Weights of a small mixture-of-experts language model, trained from scratch on English Wikipedia.
Size: 16 layers, width 128, vocabulary 2048.
Experts: 32 experts in each of 15 layers, 2 picks a token.
Below are experts of layer 6 (counted from 0) of a mixture-of-experts language model. Rows are named gate (a neuron's input weights, with its number), up (a neuron's input weights, with its number) and show model dimensions 0-127. Each number is 128 + 24 x the weight over its row's rms, rounded and kept within 0 to 255. Numbers have three digits each.
Before each expert's rows: "gets" lists some tokens that make up at least twice as much of what it gets as of all text; "comes after" lists some tokens at least twice as common just before its tokens as in all text. This comes from a sample of Wikipedia text that the model never trained on. Tokens count by the router's weight.

# expert 23
gets: " T", " B", " l", " b", " R", " N"
comes after: "-", " (", "\n\n", " |", " \"", ","
gate1:133130102114148154082161091153178137153151099116152123103146100154133139099078119130146084108134146124116100133143128125159098127141125101175122165136129089135170106104209140075147120125137158118133181137150144097130155103136119112120094126156096148090159117108122104096134094125146123163143155137144110124128111101086108141117140093177119136149134093115134115149129138129116116131142
up1:139114150152193111149106090128135117164067116126100159132105096167158123117128128138090159141120125152101102081168147109142138126146122123130170123154127140108167121130124113138115140114137131066152125135125137138098112115125070126131114102118140131141149126102136112120120160149167094135130145134078108080137136097144090150113145063149126109170141124170092130134155107131137123135167
gate2:115136123150169113122135088101101098159114104134083130119116110122112140117117135152138155124123191112168120129107145134147099116160116126129138131103124129073151104160116137065122135142140137084136104120146125120120120090125090134150127119127148164109120102148104113114191093141121128127109113088183140151115125082124063134097145153126121125119153163072160132094142109103121100133157
up2:144114102108144127097157173123121111113114142138161159100088135110141170103167115134167121119090120104116079130066087109140152096065177129137103137125122110133152152104129107138165089158161134090135131166138128168083129131130105145113158107159126113133154135111163146125118117153153160122135119135178121134112114119137117160153120149122128149149079139142117130117086132099145125164120
gate3:102121187142142120117206131115122100138132135095132103132121112156131140139096144138115124108115140089149103164140121117142123078175127100121109150167119124098129145111120172127142102142185097169129170106158152136107121157104110119192156139123130147078142120089147143135149115107114115142141136123115114138108110106149136134086168112148166133134111127083159077104127149119126139139103
up3:126117113141107116078129135118128179113111121081146170118137108115130131137085096072155128146132163133163134106152126128112115163091103137136113153110183131153141106162140095127146132124116157132106138097157123157116097121121122079145127125132145117134129111158085101151074119138079126081137072149136091130156143152122109134124121109123136093089143133128117102100095174129108143090100
gate4:139127159140163144117136121159135140119122096125135064121135105130158103160113112160166152135114119066139131117106138179137074136137151133094106137132114101067168091109118132130110093157143146085130131127124138126133137161135165117179112117136134125118155100098122173135114125139184123157148134132146148115103117108104131124134139095103137152130123193115158073151107160136138134135102
up4:146114109134115123129136149146110129145121083090108173151126120125111107111141142160127117051122126128094144154097119106082094129134177153132150096102130133101120127159157139151115107149134182095106091128112126106086164129138084158137163095086144086144111146119128153143077116144100159127138095156118075156101109127124148130117124126158113122127138124126104114148144081141131164131104
gate5:068147129129152099141153145111156146135131140097101122101123116162152126104081151163133158137160117107115117142105102113112123097113103103122098123109132136113134168118106159108138105136130135136142118122163137141128145144091141152180130103139216128108125079107096129172167151116132096150155151082147138115094106110122137126116112062132145111147135143133169132078144119121108134103119
up5:117110126134156107106196149143109116071131124130168127153135087104105124140153147128133122126152132113147109147114157125156099111144139149114086092102114111088091144159109140100140101121124102096097140129120138112081104129155112100121105146145127166135118131129140110179123139124130162121117204125141121081142101146142147152159109195141146079126108155111138118105163101109108134137137
gate6:114099130121187144113136076130136077107099127108125137107129136089110125141125109099117130141107130115132147114106113099154135127122126109166131128128059105079196134112129150156116127175153123154142135171125126139140111128142128106184116179108154147120104150116148130142096166112078110123129147135185151116124129097163156150127144127131123135136147129172138175105119149128098121152100
up6:138123134169097122075160112122150126117127108109138136125128104126077143137129127162114122148161155097172110133083112160138077114150119133111171123141138100087134131131104134153128127088133146133148154146103164168147163160141134141098067135138119146163173115102151105096111077132105123153148162127107105152101088110127145129151112098120122148138127143092092141148151103108122171150096
gate7:132136156097130137107116155125134105133136078140110137133131074113121116170148112149135148070075170173132123142147116136129115119157134068144137124133105093134144151145113130104120132138142136119126175153149107179125104079160116135142142159126145112138132171078120169090111075128134147147149152110133141126121122088151152124111145130109129121099067134149098142153103134092106108095110
up7:152173159147097142144121121107138126135156097160155136140161135104126090164143161126105185103099147166116128126144129103150129141112141117140169132153111118085155128110119125130150101117119178140107087128112156135132116117148111090103167145110097121118189120160103138152121097149107106133091149127102126095105174153141111122146118142119094173155080162107138118180127118158148128136099
gate8:107135123121113074072111169139118124138128113111115101116116098130135146123129128135118127117130137148114119133069102141121099124151128111114119106156138101088082152150110116121148151101114149152105134158135117113109143092177102131140119138066131107079143168148093123116156132097154106144120131155157145167081059103168141158080151151086108112130110135130161145123133158130103107142129
up8:119160134085109132128151127107127175098133143117165122121139123107135143109140120117077116178122115084162114129138062158145129101134136177142170135147127125138148098094090120142108121135146143138140170146123093131127142134138149127159157082113130071137136105112140125124083166109085134140149119129153110122160129163153116148076149109144148159126153140167139100157142135083154093151133

# expert 2
gets: " of", " the", " to", " in", ":", "-"
comes after: "\n", "ed", " of", " in", "ation", "'"
gate6:109098115137101159141124125131103134124144087088088126129148104104159097151154175130105118106077125123157096141147114111140108163114081108121109125148105136135160124153134181105130107110141103161112118159168082086103129128130121126132135161146145094085151122088152114129137111096159125124138117119180134115111121146128101076120168097122144135118099141110150159145132111167155132148069
up6:173186124144107194121110123112126115155134096183091091126143102157125145117128142150111124088151119127147138156166153119146113127067123125135110160128153151147122119076154137131142135159150139113109102156178133122096151117151129190157096140158135126148146121127087143144094117104130122109130127145135192127127141092135116106127136118122086157101118107085136124128137132116131135172125
gate7:116114125132141121143134156091105138153119126094107172138113089159126155200136097114189112080122108098154114088137123128151118104132112102151089158163122160166144103135102147114143086120119116091103156159148082136164122098107122133107119108161127117144136119104152133142149174128123117136173146114157131109094136137087106131144153159150171125110094136120123157137135123158093122155126
up7:090141106074119132127115098122113134118103140134104156104158117102078131137100106096131142118157127184139111161103105146095067137160114138138097128106156068118141119136126144136117110149117116113125121121098142138105116120094110143165168116174154127142158120130160108146109162118124110140104154095125116114170125134171135102102083136148122149146198108113126140112127096132155169127093
gate8:133138125123177139123149157104102174140143168096181118126146110154127128124149103127173174135104158099151108095148093164138100128130123115118128102197123146116159135128113082093133119136104103120128123132155117127113155164147083132118120129181105141157121112150122082111137064088152147138131123102167134131139130133100108117133153138094106119127144105110130112160111090145128127178117
up8:136129165164130122126111127133091143125117126138130104137118080129108147129112157144153086124138164106137124155146103087109094183123142133113170111124140147134137125166156128134096082111102171145127114143163167095155102135177155123152142144172171163119165115063118129140140107121077125146141115083126123154171112103125138168100126114102122124135146140123133140122091101132151102090109
gate9:119116144157145137087093145128127119093141161077119107099107115112110140176136148129125147112134141113183117149154113119131157143090122135155128109157130134081132160147099147120122156160094123131079094149130112167110160122176154146130087138152122134137139151068085129129104101137175135088106121109121157094131101117155154104117155107165114144102121121182105119126116131153109108162124
up9:105129112118132118145136120139108126129060120121146128131141147117128073135158138092150085112124111091181136135141121152151131128098141151154144151126169153139132122102091132142114135159116099100107166094142083160058127103155156107143126089113136127137110124125084109130136078132102115165101156179126147114076088142117117131141153140140129133126126111138098144117162185164129123124110
gate10:143123111125101140100137122119160154120129121139153103147136117104142167136154152137127126124141139081141123099121096126167107180147106132115137125140152167125175196142105113119127133121146116104182100111149117104064144149109161144120100138158140098081155126133112148182135101098153123087111099121184087121127100122135131102145149122134149124166098121125136118152136085107131174145145
up10:117131150149134127144110134116118116141115116087102118154149148127107126129124132109134160118129117135153119102104135100103119113161107148086092145073066133126156105130158142158105155083158128092117141134126125175159141142136127110101110148117102125132167112141155092158129148114120103115148143103103155129096152099122148138215116131102160132134060159137122096088104125087133141094153
gate11:125149103125144115171108127116128112097094145093119128130117070165156119125146138156163123115076104123173152109168124105178102142145077117137126164134118146124129137142139154102123131135130112126156096102126119084081117125143115113106151108132140105159090121134117144142141134131145109097105128097133135062086151126107132134099158167140117165140132175081101139178123158158111107145121
up11:144052115124124130121123171152138185123146124123110142116167140155133129184083076139134115115137135082084103154114118141128130132144148120141111119123131136144119135135122151102106081129183107124114132115108126122154118152148135084106170121151122136105194131203123111079149125113129125126154111129123115130157144106107101134117124136119136133147097081115125138141144126107116109132189
gate12:102089116118136092103120138088087154127138162084137145153098148137119133145122127120133114124075105140139122089134114111148107159139111140167129163183118116117143140147091135131144097166101088128082115128113122167086158133130130140165148111168151153153126132107128149122135096113143093106174089140121107096161126106135131154101106130142082122121121085118124172154104110111145073121104
up12:106108079116113154109116114121136092099100095127050143143131107123103200131139141145129149095129144106090110138125144101130125118123123130127153147129098149118125136145112109172130103115041138111157143145130142138130119106123145104100164135142149131131136070159118124141117129141153111141134089129124108094129097144147143133145126107109136126083132068144150124131187109142164109160103
gate13:072131135153146148142126145081141126114090146117087110087166116152082154153124137089137140113124149153143094123172111124154081133133168115103120137144105124137131127140099148114142097126125125109105095135124167124108118122139161112122128138183177117106145117130160152144120146136161135156119125077092112069115139106097072122078174085147130130131128142113151128125140127151098147125125
up13:129135123141129131165139175134066178123115141095127111090068102097102137133136123135151139141125143117132117101136093161167136121108159131124139132155106141107169079151117154131122132131141086114141099114108112148117136127141114103123164145108117190125101112141113146161111137145125068118159138062105163129092078165098091143129129136106150110161135110125133127139148142146118156106146

# expert 24
gets: "\n", ".", "\n\n", "==", ")", "==="
comes after: ".", " |", ")", "\n\n", "==", " ="
gate6:132093123135127122063142156150141114163099142081133139169120144085127147156124144143130087187125123131167109171143114141147078142096146128159117078128109169135124130169088114128144152124119109152133108142130148149125156126134103119135101118195098104099110115119107120130145104146128092151149148042136133108113103126106143135118135112137131118113129114076136129131144122118099095135125
up6:128143116129118135186081106094081147135075129113110179121087099112185149116126126116126131132108154172110155133134108159111133100140111160113106113121155135127137099150127158130130132081145130174124092160138115114096147127139105142186143153109087160152114143135111143125079138143135167157130127128128143112135080157140146161119139140173106132124147140108165136120121132150138131073153
gate7:116081131151153089131157129129111144138100145108097134136100145125121134110099164122099112130151130144116138116121132124118067144115156125121143122100113134080125117179074120128146143128101098137093110173122131174136120136142078114144137099170146167162128132087144118150140087137108112127153161102119117108084074100100125128103144103096127154184100112094147117099145137168103123141130
up7:119134130148090157111135128099113147119136103125180121164112160103125107094126115080134091097138105115160126138126104147162111160088134160093153147138149146130134124126132136109093109141127128100145125056115141154106154148120134140080104112121148137135144133136133112087168086108153150083101134107082125118139173126081097084158143120119102074161128110126137144148120169137105139121106
gate8:124106139103167132133122099106123141109125149140141155156126106082105158141129131139168152132114137120133165102175085120159135150167108120159124168096132153112125178103097133109131139130154153154153102123123109105096133140096125113158195141164095158134145108104119085122120117111120117144121119172110130168127101092133101111113133073090121155144178127126089109176150115122138134108100
up8:130127165125100144131154137093126105154138120125104101108136159132127140120139182104100100147174120120103177162098129106130106142112195153123110109139118127087131181102148145130123125141131080152078131117130143130101139120120139127124121105086142131127133138132140118135116111178150177145179158181174163161154150120137148112138149129126120113133138120154142115115091136125121076169170
gate9:090138139136151140132075138092091129108116129123138086097138142151142148139121152146164099154116151113052159098115136126131088117141115115146100126123122144103155140164131113120138134115122127093156124185143170113122113157115086119144135145107092173060127141091108135119156148114145129153116157143133103146161134122127183137105131151091149135154159151160151108101134131106087147153124
up9:120194115163159092133111123108091159109122133140147140135099154093158138131178154140111123127122113106122110082129136122116118132118089106092159144118136157092169109146132109164123112158128111150114141127109128138089160124077184146132105146128130158149086143120159124105092165090122103118083110141101127112096079129104088154118149093099142115093141123096150147127110114103123118116139
gate10:136110141156117127135126117108139105123109123121150087151147128083118179133142132129182107136101094150114133105123132102147121128119171138115115117127146112130108161094116103112125142057127155137123060118103135128097156136138099154130162147147108164172130166078138172105100113127125139132119152129137096171112135083128168126119144128140107155180124172132111154170151162137151147124150
up10:169169130117101150156157151101121136131094115106147126126108151135133145119108123129103146118139110147121131139133115115156111122142114126150169173144131129153173146119135097144120149167102116126123164101101172143144100148175133147083119129124173076129152126086147118142110128105098133115103100083111076150131112105121119103094124093097106117157112103072196115112127161147130133116087
gate11:078088112096133101142122150137125151114128122154112132145171149178139113125125143131189139121086138149173074127146111117120097147157146120138088149135134145141148132133137152113145156165120160148130180113118146138103149147138103141144093119120121141113137155151149086161156109108071164134143130140117168138136112075103121099171117076139139128117156137123123136150133117105085102167145
up11:133146135107182085102155121153153169112100158132155126139152137129137121112096142106115132153159092114113093116108078118101170146142152088121157136129109166138127171129129125126118136156112155107093190112110127143125138114086151166129117136153120159092111189118123150109117081131132068146118139148086139101135102118162138137149089156144151153114089122137130127161128143137146148136131
gate12:103121126117127114161138144138134125067119127113113146161143096128154176139137160108155104143139134143138144105073148088157104130156118183132137117099124147120141125139097113096103169113085121105110120142127105090179142129124127116170097123146100152067137137136134163137145083119128130162181144131129140128112107100128155103087119104107128111132109146103128098104108149137066117172135
up12:120077132100129120124085125099157118113122115160142111100080141143125104156141158096092150115122108141129070154138116142150124147132113102135144142126126122112109116118132129110166089115147147172091104142152115151133130138128166099155144106122123153184109129119143113106123111128134087138148082151147119070139116194177096144112147111177123104149141121106160122097161101113137135178126
gate13:131161145138099069097139122127114107148117127070118112137123128069157121168138132110175120116152137082131122099124109145117135162097124071167141115150141141155156159135115131102160157103149136145094103127141118090108129121139128142131171110124158113111141178100108103117136125126130169195140144145119116154102125104128104139121068112140125122120132169126130136146132065150148138118145
up13:115113125138095127139108126150107142132121096162162161150087146112115203064125080169135132109119143112118098172082152090094080109116124171132109152124138165127134132122135149097120136115139130171130126114137147110107097156151099082175148105117111116160132131121135129085147125169163118143170117113113122125127112130158135112136118158169148139151115120144157148162129150131108142110104

# expert 31
gets: " ", " the", "ing", " |", " L", "er"
comes after: " |", " in", " at", " to", "0", " for"
gate1:161168151132161161097120131133101102107132133126110112118121151131190155153096128103128163205125111126116130111111120159142102162088124103123117147132150114176130108143112145127166137091133124123143111091123103121148144128149095085145132182100166069123128124106117125138137124122127130114174130128110142134164175157119185100145150092161144113127138150104110142174143132120152136121136
up1:121125143082098102106127109150117133075092106107139127133116140129096160130155086097098144080141104145107115150151156116139148136165102085134127145144164111137119156127143104119108153152116085143136106190167133149099134103164123126099132152128124127124164127114122084119140108118100109139101120122151162109133107147122164081114154090145118127056106133120131124144116091111145101126072
gate2:140128158144110127084149124149113108121124161113102134148147136149158094135108114142146134111121152152130147113099111152168123128116082128154113133131117174070111118128124156145171110084099111131124124131130108093114149104148127129154094124196128141139174066112101132177164122110094130129121117152111102099073082146162139130126140138147113128132058153131127135133166136100139128132146
up2:090129142124091078138086117123115125163136128174112132114103170188090107123151066145125140159134113149114106172152155143169126104118118095132167150134120121166125081089124133146097128121142129150131167125115160127129117148122133123144156113117152139135144136171171150136102115074098111097141122164131146092123128088124056113124150116151117142128118139123124124159099115119115148142126
gate3:121143106114138150117119171100142164147148099162091126140120164105137142125105134117157100141179121093124149093083148152136131138139137155126132163129106147095114154146139153143119113149129100137106120084120124135148166165108089156154140155151141164120146056080135155100161109146104106129145130159102163084127157102116177101155114088131136134148111141132102091127128110123119102155104
up3:103093140085180135157089097099136096147133142132128141132162138113068105126150157157124178123145140119148155072131103139121069099154097166111129150111117106131148117100145104105198128137142124139130113130137108114114101128127125140146111142091138132141117131157157122133144159139128142121147148115130107159077126171131120150096091109137165092118092118098110098155116112158087119142127
gate4:101131126122150116083102161146130116123124128127072141175099105164124107130157170094114121090150161124137148123110121149107127118138149115144104109128149138105118175123111156087135093148112149146122121122111134106148154117102106136193166158149165099067126149101208116134158146133119111116124141182124119094100108134130151128115099113102128158124096136128106143142141144113120105161103
up4:100071092140161175141148126149128089191163095109095138123143143116156144175128101140109100141155173086150124132152113133103082143125122141147144120171131109118137154108128096142117108144156180102163151082130136155117119144132125128174164120122142139108156085150136079123169100114121093143132124145135136126115134114149122114106149131146118152145113135163132158109089148106141122098120
gate5:167157162119159109128126141147129136107115152158107128147127099109150139164127088092144110163134161158096131134098148112153129116124084131168144140101105135132147131124125121117112107117106132115144140155135123085116120133104111160150084136152111168112135129088119126091102121173100160115132116163119107122129119157097175105096162150162130174170086101116136140153169135089153120171074
up5:154116128118125144117103150154118186113153110112129116150129130121111168145150139101139145106154130141123106172132114159100090119166172133141159144126134122120075093109104160141125071109104142155151113127167124116132119115133123086143108107094144112144069167146078136136150139099137136111144175066165102119108126063123145134128129136116129139107134125118108115130149097188125136148131
gate6:074181113143098140099101093133093112126137122107142098104134144137127100126129117113154153119140184139133167099157160133119112143150164115134136184118119158125156124123159117125146139085121124153100135114146174081131131151169145132134112135177105112139146123109147155114120167139097134172144120119136086101117161133096146095095145138145091173084152162125117110169131127144101111129104
up6:136164129135126167101164129130153143091114143161084136094121131170139172093117146135134105099101096153106150138085141128097127134096117114095138158110141134141129087123156153133139165165153130141099147109124153151157177107102155169139160120121154121098095118119089125106084123126138144148115121088141141121163096109141119128135151153149097140158129136119141102182100172121174132145094
gate7:116157178121148088130087125136095101110150087108113125101148122101149137144098131121119150107091136147104121108128118155129121103160144118160104098123124156123145171122072099131145108110159124148121125129157126125095158086116098113154134120121162139150103155107135114196145077123130122127136093122125095160117110147104157135165126169175119143146155105109083149148138109126114134176083
up7:134127133153101139130134067137121114180144125086122158158125137131179151130147125134115103117094097148124104116154110133144140140103138170116131112155150109138108116142142109142130114121090075145132117157123151129120190121153114131125137182101164092067091152090145148127138128097115134169136149143132096160169150092123100127153138105155085112156087158127120139114136138159137092109136
gate8:097129108149131095097123137112183123156125152089125122122125095141160165131132155131150140166083142104089127086113168146131136094105128139135110168149137164082114158139082138082150129125099133109148114099098164080095130135100152133126122115133111135103158118120123127141063157148164171114124123149140129111153136147100152159104116174143157133113163131126153167129164130140117133138106
up8:074121129122173073121152152124103111145137096161134109090117095152134090099083105109106147092121127126125152093161121141162106105137111150131100130138131133114133124132128152140100168116135142138129116153131138115117129102087092108101117147142112148122139106136151118158080086168114146099124149098131145120144111123093169108115098164112088080102130147131162104064162086142142118124121

# expert 1
gets: " of", " S", " K", "er", "'", " B"
comes after: "1", " ", "–", " (", " G", "ri"
gate2:112124144139123093126088145120110117117130102157100117135158084106106118161107146112101136149143088148142122145161143155122117083109136107142126133142157094099100170158112171102105117103159127126153150083153148097118127111132110118128111129133133156118131128104152124120159103106112140106131185069158123104113111125110183158081134147069088147116140114183126119136151124162106106153155
up2:117092144102124068151124134141109175114115108144143083129155114095146093127088098105090135167098111114164161106139116147150116116131146139170109118111158124104158173140107129132133102151112103147140120078138104127090147128126123138141133140108132123154131125109140069128130102145146164113112156096129112166184157123120127092099148125138081106100164117136114090109112157165110136117164
gate3:155152128144164131115160128087161097134153133138137118126133139144124140101141160137126149103120096181128131056099122120081138111133101113131142138150109149094172153124109135152140139130152110130074153170126126135112136138148088117151175144136167124134077138077134123136131141099129148097153191118141123127121142109151184103156101151147085127112122121111156122145142133106103081113108
up3:158135115127124120166161116137166142149161167124117115138124150132172134136161138120120118108137149127128107118129165134160103123134125142133171115141126120143099195117156185099134122138115121147109139177100105126140087116132155138144131149160144150103132123125126096127138141136094114124134139133116122135118143059124143081136100148108080106147066118141175126111112179097124075071121
gate4:159105116126123124086130147112151104111102127139121139108146090163151119161148133085148088134093142103143107101139140161148110136098125143144079128160135143150114184114122124139132135140158121104163126102125113141146133101125110099109104080151160112103126119146130155141162145154133163110155149109121090082144126093061135146108142108151127101127149098099118157140157120098074120118065
up4:158108102105108113140139120116145168123124136102114164148128151146103119174144117103117090134077062112134120082119160119136146139125081144155104138173114089120155084136078182144141105148154149113097121125128134122142142145124144145157167075136126111082142108119139127087128167155137140120140101157131150142181098112129128156156107120120127118123137127096099170128124119114169135128151
gate5:133151162142131156129105123131117137148104129116101129139138129143127139122088141105152135111147142093115124121071134164096122096098093102159111177160126154122157185122104147133093137140163103137151106153104134183124169159158093133143120126138173103104139102146139102100158143132155156134118174129118173168139160114144139123106122132126086133111172115127166171072147146137135108119135
up5:116144116115108119117109202142140100102135122112170116099126121124141098175099109149101145134176130125131123103100143121117141104131147087150141137127125134086160137120100156143137059156104127124134123142113105114125153119163116104138163116144091148160111146127156098107116139153138119177182112111101106118169092144092114162140112174150091127152119128137096117157114142179131130089123
gate6:128138122173152109144121118098145150108117129079103078131127123099166166151120145141159113140092128146111175155109133162158086153104146142128114126141141105113158167112144184140085108116146122122108133138090126141139139132140106130126097165154147095132143126081133082096150136092141147104143145070113148125138086144125154088134139136136140137157160106106158096139163175138137118091121
up6:154134134119137142060114152157159096112099181114119162115140131132146139118142136103127115153116118136143173092151149155126100115180109152135102144135147129136165143105141102080106145113115119071188135126177153165138166133139163128094131119146153163112126098133167105116138104117111118153112129121126124148116171169168119129096128109155087132140115120157124169127118121135108150143092
gate7:133124152129154117133124106134104123119133119092117144140146081140147135130093152116126089118115114119104121105105127165117125157110138119142162151161066134115140144128097153094113138093143146151097110135134103125116133139162075127108130147074149127134138085145097139172160151083114142148144132130153177111166150077098163151129127107190141109123141128118117098178193140129108105134126
up7:099115157147134104126147142132127166130128132124099149092124122156128099089162150108131092095161142155137155179140121137091087160142131120109137140090140156128118103168102164129133147166131129128152127153139113118086125108099154089130102132114096136120117189108104132091099137104170102123135117179088130170104119116114105130128147166147112125153180142108176107127098146162104136100119
gate8:127120145149132089125091163125114139102098154095113096183101104110165145166116106129133111133123144114121140105104155096102106083151102133136099150106089141124134187144093103095128131106150162116084148148123094149131115150138104111128130170149123145110124127133133138133103110087152110126157182148091144130144138142138155090116099170087128159098107059133097135144130139123118129132146
up8:120135166113147130134115097093098142104162117156106100105164140125124117091146126139148077087143119116139123104114139135102086099054131173113133131136088140141130106128080091120126149141105166146167108127108113109154131127143117150135085143150136105152121133170155134130122115084168149145103090123126147111140119131121134126173080089149145144107115076114141146138118154125148090107169
gate9:138125156147157164100114149137116131070120080128109111155147110097137144146096125142119108126127054138107132096112138189172093103142110141156139149141151117149136163176144116093126146107124172109081124111144085094101116131129093135165133108110130145147148119117129172139119141107125120093148129116133166142126129110124152147112133121151099109104136135133091114116153161117088086132176
up9:144090160120134061118112146080120113123155139086115149098127133097115108113104141124142135130164109124102149124132138170118136106141123117108147116116125108108148112060090120157097119149134141094167122097130143135147152156122148140085114125105126139128168166148085122144147109142117096096124135096101151092106127148131126070138127123161126171164119150129143131146210133138130113157139

# expert 11
gets: "a", "o", "u", "i", "h", "y"
comes after: " P", " M", " T", " B", " L", " V"
gate7:091155111120091128123113127139117090093144109153125127140154074114122145145115180149104145170117119144158117138089165143126125149154116122145131146124126171144172166156103130077132119116091150102129154118133099114118077100163115105093116133103136156149153148087159102147149170130138154113144153136143102106151120083116163112142100147097144129119151125157159117108180096109140148102139
up7:099137089128174137128146167090125128168116171112209180144134149159133127119134156104095150135159098126121123108141118150109171149152118129137141131139119102150103104123135127122155122106123171130120065152116101131093117108133124139139125184109112125131162157086137137114159127098130073129099136141126103117125139131141133157090127133130130084067095169130107157131126126128132133156135
gate8:115142115125139117090149156124150090156159127151121098147137132152121122133108162146128144174153107139126150135147131085116102157146130129146111141152146143156121152133133177145130155114142098136157101058095143130083159119146141162119108134138165138126202145131107154127102116093111154113117130085128097114131097111134177157094098128123090077135125094176105132118168131136104119152144
up8:146110131129126161133110159143132102129126140089156119151104093152128165138126120081157150147129126181145102153142145140107143152170114123123136146121119100125124132153146091096125157169179152146109157153151096143137062147119136108115167185124101113140132162112151125149115119146137148143144116115139124118102144086168112173146129139130128108093138085153105190111148088167108141109130
gate9:094136155116156105088113128118117126128125098108155104165084098130178101099147129152152103079110157120132120098118168138177124173174117133136124121171111156125119121111118148126127164121127166083157102102106134135116132100094125108107117131147136165159134121086111126124114147123131151131133118098121104152088111084115137091086112162118106169144087097151161109153142146112095151117141
up9:093150097103108120120146142134136123143075154100163127086122164108119159105084107106120099129124142133133138090151131122128140102098125133072127119129145108116147142110113105104141163107106141191142074127170120133092192126129124128155136134116085131114107109148138137094116116172127125139063128178148126153144099162123104122123129151161129159126101125081161125139155124104135117106110
gate10:077145136127108089127103148098114136121135115132145109130136083123122146164090079093113147167113087103102143112157197083145102155139135149128103154091089157148142141167144140095145161128143184160133132092150158157101139124142127084139117135147118117122175138151099152162122139122110156117103136128130092076165147126104145117117110125118113091125146115119107119115127108141132114116108
up10:120151106131146124148142146136164131152133125109094120126163189137083145111091118149103122136095095082158144183128123098173149112078119143134081120091087133104116133132105094102121139129134129070122127149120105113137110144142098133114114125153146124105098120144139118139091140071102095129137091135135115118103142117152131129153081135096149133136141104140166099148083094141139079137107
gate11:115133126129131130115133132089153110131147102130082113131116072154139144152141134134086143138140096149146115138090136143091121085169102115172106169082129210136146138146116140148079114104114136160147145106119103136097156130128123110136137123102139114143142140133106161104095099141141151131172100110167117092134126141085136114121115116115103149114131123084084132145107103113067158126146
up11:154128134160105119134158071128135155125154167130138141154104089148130131089128100104133150178130144115157136146135094114120146158124123077095111068126093162089144133111125126128118118116110138170130150118124119115158149123170140143174118124149133160130117092120148123151109136171088162142108146091122139167106115132157117134170170134182134148150094101152145111112120068125136119125136
gate12:110118149103126088141128137082113116129119166102166105131144088131134148117114205152152097102105081146110105143120142113129146156149132131136121128114125128130164147157112143085113130145124143139106164110146107159131109119135175087115159116155116170141154151104118155189132123102120124094177130121114132124137113112123167101129113122158089128099168114113102156122125106123129078140189
up12:082159161102128121147075117124143170096124110140061111147126093147106128074113157151119138126117124162070121118153138126134114139136134123146150146126171121134140127111108138128119120138144148114111124101140056146167101146107146132114142157113121118133121186113122157116117143146148091108125133113151125141142122160130187098102150149081137145149159110083144132173139147154138142155099
gate13:052120136116163126148157089128114131135137094125160102141122124141121136142138145121134134133143132125109086138145109128092110114185095177204111136116109124129126145104111125122142144096113138178117135107128087114147109141122118116131125137143148139143148166160114141112132119144125176119119149102082125142144116099113121074133128152130124090158098092155153095155171109176142100120076
up13:129142123137094177169113153140103155127132123130161146114127147158141136089127151107148121130061083133100145116132111171144135105104113110141108124128124162102153151111121125185135130116100079065128130157101101138141129119138103154173116110112167112088150146155102120119109102122145136156099081108119154145115102100124100174160090138121107111104138124116173141150114133111138124089144
gate14:095137145150176097127132130134134140095134144123128110164115128131159158145148158090148158127164162120099101081124114111147085111188144113118127127129130187130079116138134136134112076105127119200167112126124136160161191137131083092164127160158115130166126102096124137116155119115119117119120165092119110142129112106120137099134138134127139141142136105117115138172159109142137127107146
up14:143145177137084105103167111074102105168138138103151127156142133140107118156134127175093103106131146164133123143100150101126135114101123149094167108163127104151090144119110142160130112130103116157156118113175091159154153146174101130120084127136154109135119146146176110108104107105151160142119154091112175139131128157109094079151121114104131147127128127113148114130149101141132166118108